{"attn_scale": 0.102, "optimizer": "soap_variant", "schedule": "wsd"}
Below are experts of layer 3 (counted from 0) of a mixture-of-experts language model. Rows are named router (the router's row for the expert) and show model dimensions 0-63. Each number is 200 + 40 x the weight over its row's rms, rounded and kept within 0 to 999.
After each expert's rows: a language model's description of what the expert responds to. This comes from a sample of Wikipedia text that the model never trained on.

# expert 33
router,230,179,249,178,251,195,232,244,167,199,183,125,195,218,227,189,176,182,137,235,271,198,232,152,186,197,196,133,159,220,221,157,179,202,237,147,261,225,134,209,156,126,226,230,139,171,178,274,237,192,187,228,241,182,203,249,203,204,177,198,88,170,255,183
What it handles: Official and Latinate stems. Stems and suffixes of formal institutional words such as office, Secretary, General, association, operated, tion, serv, sec.

# expert 40
router,229,220,209,141,240,191,258,204,231,236,215,240,181,112,196,191,237,191,140,184,256,226,187,237,241,171,268,150,156,152,156,184,206,236,231,109,261,202,219,196,217,185,190,134,204,203,126,149,226,228,177,175,196,170,210,149,203,187,184,222,223,202,219,161
What it handles: Final pieces of names. Word-final endings of foreign personal and place names, such as Slovak-ia, Hamaguch-i, Mati-ć, Carneg-ie, Pol-ka.

# expert 32
router,166,236,243,191,222,131,212,250,198,254,185,167,218,176,211,290,247,207,155,187,262,181,182,244,283,168,164,176,187,155,192,198,191,259,243,133,188,220,201,271,149,218,230,207,193,172,221,213,176,211,179,146,220,221,173,148,226,218,137,157,128,191,221,125
What it handles: Inner pieces of names. Middle pieces of foreign or uncommon proper names and surnames, such as Ar-til-lery, Val-ent-ino, Spill-er, Lever-k-usen.

# expert 9
router,251,236,248,194,223,190,139,233,223,165,135,156,241,210,155,176,211,177,141,211,256,191,219,255,216,162,217,210,114,165,249,186,169,277,245,192,241,206,208,243,167,286,173,249,115,171,197,193,171,180,247,212,273,180,160,159,236,193,218,194,215,212,288,177
What it handles: Place-name words. Geographic and institutional name words such as United, New, North, County, City, University, often with direction words, as in Fairfax County.

# expert 13
router,245,182,293,161,246,192,196,257,210,191,237,221,216,209,145,216,229,274,142,188,206,175,253,203,224,210,109,146,183,172,159,167,231,202,218,187,229,239,193,184,180,151,171,211,200,148,145,176,192,269,209,208,200,178,162,137,262,201,140,206,169,209,274,241
What it handles: Past-tense verbs. Past-tense verbs and participles right after he, was or a name in biographies, such as released, won, born, played.

# expert 43
router,139,258,218,179,188,147,206,218,215,215,231,202,170,191,250,217,190,227,147,171,280,157,158,261,247,210,191,214,179,199,177,208,193,220,157,167,212,174,160,189,178,223,141,196,156,264,214,171,211,170,200,221,216,160,261,181,265,186,158,248,217,224,174,225
What it handles: Determiners. Articles and possessive determiners before a noun phrase after a preposition or verb, such as a, an, the, his, its, another.

# expert 6
router,222,185,228,169,230,203,244,217,176,221,189,234,188,158,142,228,230,200,231,149,214,191,183,300,209,161,122,130,196,175,234,211,238,204,186,142,221,231,158,246,219,102,187,207,181,148,194,169,132,228,187,176,217,189,175,87,248,224,194,271,124,202,269,182
What it handles: Infobox and heading words. Field labels and heading words in structured Wikipedia text, such as Born, Date, Coordinates, Genus, See also, plus pieces of list items.

# expert 44
router,192,193,187,138,253,229,190,215,168,186,197,191,233,155,229,239,259,190,178,183,246,182,166,189,200,216,232,158,151,195,182,153,174,246,191,193,157,266,195,232,212,178,176,152,164,228,166,169,159,155,182,222,233,194,235,268,201,214,130,194,243,177,238,90
What it handles: Brackets and separators after names. Opening parentheses and table pipes right after a name or entry, plus semicolons, equals signs and brackets in lists and tables.

# expert 28
router,221,161,199,108,230,163,219,189,235,221,229,164,219,199,106,211,213,280,227,148,259,142,145,222,232,131,114,164,166,175,117,198,218,268,248,163,197,174,249,199,201,163,258,167,172,237,223,238,183,196,219,287,188,114,199,149,183,204,178,168,192,234,275,111
What it handles: Single capitals and initials. Capital letters standing alone as initials, abbreviations or table codes like W/D/L, GA, N coordinates, plus sentence-opening A and It.

# expert 12
router,230,197,199,178,270,149,265,219,169,227,229,79,193,132,153,173,224,245,198,185,202,96,194,204,205,187,158,208,163,172,234,174,197,194,218,171,264,201,136,204,200,212,219,222,207,204,200,196,239,215,172,187,219,97,126,194,229,225,147,269,144,212,225,224
What it handles: Dashes and table pipes. Hyphens, en dashes in ranges such as 2012–13 or 6–2, list bullets, table pipes, and ordinal suffixes like nd, rd, th.

# expert 2
router,235,134,218,198,220,148,187,179,153,231,219,217,235,166,157,185,228,169,195,205,222,179,279,293,253,175,271,269,200,144,181,171,190,218,200,179,213,219,288,216,185,215,205,150,157,248,203,208,217,248,177,217,217,146,165,177,320,196,158,337,144,202,223,193
What it handles: Coordinating conjunctions and prepositions. Connective words in running prose and lists, mostly and, to, of, or, but, often after a comma before the next item.

# expert 36
router,198,127,251,182,247,173,246,205,138,270,163,71,169,272,183,139,218,218,200,167,228,84,171,254,226,186,200,245,191,193,185,161,158,250,221,187,235,204,246,186,184,169,224,201,165,163,173,243,214,250,195,272,270,178,216,175,224,188,156,215,152,194,186,167
What it handles: Initial capital of tokens. First capital letter of a word or acronym split into pieces, often in tables or lists, such as C-VB, A-AAN, H-amilton, N-one.

# expert 34
router,216,208,213,129,215,207,190,214,137,233,131,232,226,217,215,261,197,199,199,193,225,226,241,198,252,171,133,123,171,164,195,186,192,221,168,153,260,188,215,232,197,162,214,113,156,164,192,174,142,234,245,196,268,157,234,203,210,249,179,197,208,161,289,59
What it handles: Closing brackets and quotes. Closing parentheses, quotation marks, braces and brackets ending a parenthetical or title, often before a table pipe or line break.

# expert 23
router,140,226,205,164,222,149,135,189,207,230,222,150,220,296,177,243,207,223,179,189,250,172,185,251,221,160,227,210,188,170,253,183,199,214,144,138,179,239,184,216,203,232,202,164,192,216,207,208,216,217,218,254,257,220,197,206,186,200,177,318,179,178,207,239
What it handles: Clause-ending punctuation. Commas and periods right after a word ending a clause or sentence in prose, often followed by and, The, He, In.

# expert 1
router,179,204,208,89,212,122,262,205,212,250,186,219,217,255,169,199,229,213,205,219,208,163,196,161,276,161,188,225,202,219,265,199,190,173,192,189,173,199,240,183,168,169,158,234,166,208,105,219,182,222,141,265,200,197,186,211,228,211,125,180,76,194,215,89
What it handles: Digits in numbers. Single digit tokens inside years, scores, coordinates and table figures, especially the last digit of years like 193'0', 178'5'.

# expert 14
router,139,162,230,203,214,153,197,226,159,277,234,235,206,262,170,202,223,202,172,171,216,217,209,204,322,178,190,232,181,168,223,160,171,235,219,167,206,186,194,206,199,86,199,228,149,289,136,196,212,197,151,182,237,230,197,172,234,195,160,157,142,113,181,204
What it handles: Mid-word consonant pieces. Short consonant-heavy pieces inside names and rare words, such as b, d, g, j, v, ed, it, as in Camb-rid-ge, Di-og-o.

# expert 25
router,264,170,248,200,205,164,185,227,228,225,173,241,228,165,162,150,265,284,199,248,276,180,157,223,200,179,148,171,157,131,207,224,214,256,201,134,224,256,157,188,189,200,243,199,183,182,177,234,166,249,155,239,237,202,209,168,160,228,181,329,248,167,182,170
What it handles: Adjective and noun suffixes. Word-final suffixes completing ordinary English words, such as -able, -ative, -ous, -ers, -ity, as in irreparable, disparity.

# expert 7
router,147,229,197,210,234,206,204,245,266,247,167,173,215,234,214,212,236,214,180,197,258,128,154,248,261,163,244,167,202,178,253,202,178,196,166,166,235,224,192,179,215,164,225,256,176,186,216,142,140,331,134,228,229,187,185,200,155,187,190,208,219,167,266,149
What it handles: Copula verbs and decimals. Forms of be (was, is, were, been) after a subject, decimal points inside numbers in tables, and closing parentheses.

# expert 4
router,197,148,168,125,200,202,166,183,192,190,230,201,250,230,248,213,257,251,159,240,230,141,166,267,205,218,213,191,172,208,209,173,190,173,147,198,325,163,217,195,193,250,217,149,162,188,209,189,210,278,211,251,279,263,258,211,245,232,137,179,189,188,228,135
What it handles: The and year prefixes. The word the after in or of, and three-digit year prefixes such as 201, 199, 184 before the final digit.

# expert 47
router,138,162,225,236,197,153,192,261,236,167,156,195,238,288,188,179,234,258,229,201,234,113,254,213,200,153,188,157,125,177,235,180,148,270,212,147,232,211,215,232,192,118,267,260,176,153,225,244,188,173,236,266,210,156,194,228,305,252,183,193,187,228,217,228
What it handles: Adjectives before nouns. Modifier words after the or a, often in titles and awards, such as first, American, Best, Top, National, World, record.

# expert 0
router,171,159,249,68,208,228,188,213,206,221,209,223,167,101,227,209,218,240,174,215,275,165,260,183,268,192,180,216,173,194,211,185,174,192,174,210,204,245,194,173,213,221,169,196,142,216,184,203,207,232,172,205,210,198,175,190,166,224,190,304,230,242,162,231
What it handles: Clause subjects and auxiliaries. Pronoun subjects, relative who, auxiliaries and infinitive to opening a clause after a comma or that, such as he, had, would, to.

# expert 31
router,207,234,246,211,209,204,239,238,207,221,200,191,211,205,221,189,223,230,172,173,245,205,201,289,340,209,241,135,195,179,253,177,204,280,234,196,260,171,113,206,159,214,210,233,166,201,222,175,251,214,234,237,227,139,204,239,229,204,181,238,126,199,246,148
What it handles: Academic and institutional stems. Stems of learned nouns and adjectives awaiting -ation, -al or -ical, such as oper, studi, Commun, f-estiv-al, J-ourn-al, design-ated.

# expert 27
router,243,185,208,167,226,173,226,241,149,188,185,176,176,244,168,257,212,255,140,170,222,201,156,226,263,159,187,157,183,150,202,148,165,287,222,107,211,183,182,233,198,233,212,199,145,206,174,132,232,169,227,222,214,166,226,124,240,234,148,159,195,258,181,177
What it handles: Name-internal syllables. Middle syllables inside proper names, often foreign personal names in sports results and cast lists, such as Ev-gen-ia, Bon-comp-agni, Ab-bas-ov.

# expert 10
router,97,164,262,251,273,192,221,189,131,223,198,215,178,253,150,224,268,213,168,215,214,65,191,218,291,185,211,161,172,189,243,193,201,193,211,191,253,250,165,160,175,220,189,205,175,219,115,171,210,261,147,209,227,192,159,188,254,278,151,297,179,219,217,179
What it handles: Of and -ing endings. The preposition of and word-final -ing pieces (found-ing, insist-ing, mak-ing), plus for and from, mostly before the, a, his.

# expert 30
router,144,222,252,130,210,190,177,223,160,223,191,224,293,289,128,241,208,170,150,196,259,145,190,220,289,173,175,212,169,175,258,118,159,204,208,193,187,217,152,222,185,224,187,180,179,198,169,259,257,298,137,220,239,134,218,179,174,231,183,255,238,240,207,76
What it handles: Table cell separators. Pipe characters separating cells in wiki tables, especially after numbers and at row ends, plus semicolon and dash separators.

# expert 16
router,176,175,168,152,245,168,228,248,216,267,180,126,236,164,134,162,203,173,184,185,201,176,209,216,238,203,119,200,162,153,217,122,214,205,86,198,193,222,175,211,196,136,212,201,168,200,239,218,176,170,242,318,221,196,173,175,206,212,124,245,169,279,225,122
What it handles: Currency, math, non-Latin. Currency signs before amounts such as $50 or £50, LaTeX pieces like ^{ and _{, and bytes of Chinese, Japanese or Devanagari text.

# expert 15
router,214,160,171,165,198,153,171,249,211,198,189,198,202,229,173,262,204,219,185,179,231,174,276,237,216,182,160,234,210,153,223,193,176,141,166,174,133,232,152,228,148,195,139,231,119,182,253,170,189,202,221,248,255,185,172,170,268,228,176,205,194,267,278,207
What it handles: Word-initial stems. Opening stems of common words after an article or pronoun, to be finished by -ed, -ing, -s, such as star(ting), resul(ts), addi(tion).

# expert 42
router,256,143,240,178,230,172,208,192,198,240,176,149,209,211,133,187,212,213,200,124,210,160,208,218,271,209,218,207,203,180,223,170,173,248,256,161,223,196,270,178,197,164,237,177,189,193,252,170,179,227,189,265,273,187,272,188,205,170,136,207,190,145,215,77
What it handles: Single capital letters. Lone capital letters starting names or inside acronyms, such as K in Ken, S in Red Sox, M in TRMM.

# expert 8
router,198,217,228,142,197,221,187,200,181,242,231,112,219,200,247,225,205,230,181,234,233,79,196,221,185,197,199,193,166,145,213,192,213,211,162,206,190,272,149,204,179,192,231,169,138,135,301,166,211,181,149,267,234,225,228,174,193,261,162,287,222,274,237,172
What it handles: Quotes and determiners. Opening quotation marks and function words such as that, this, such, not, only, which, following verbs like is or as.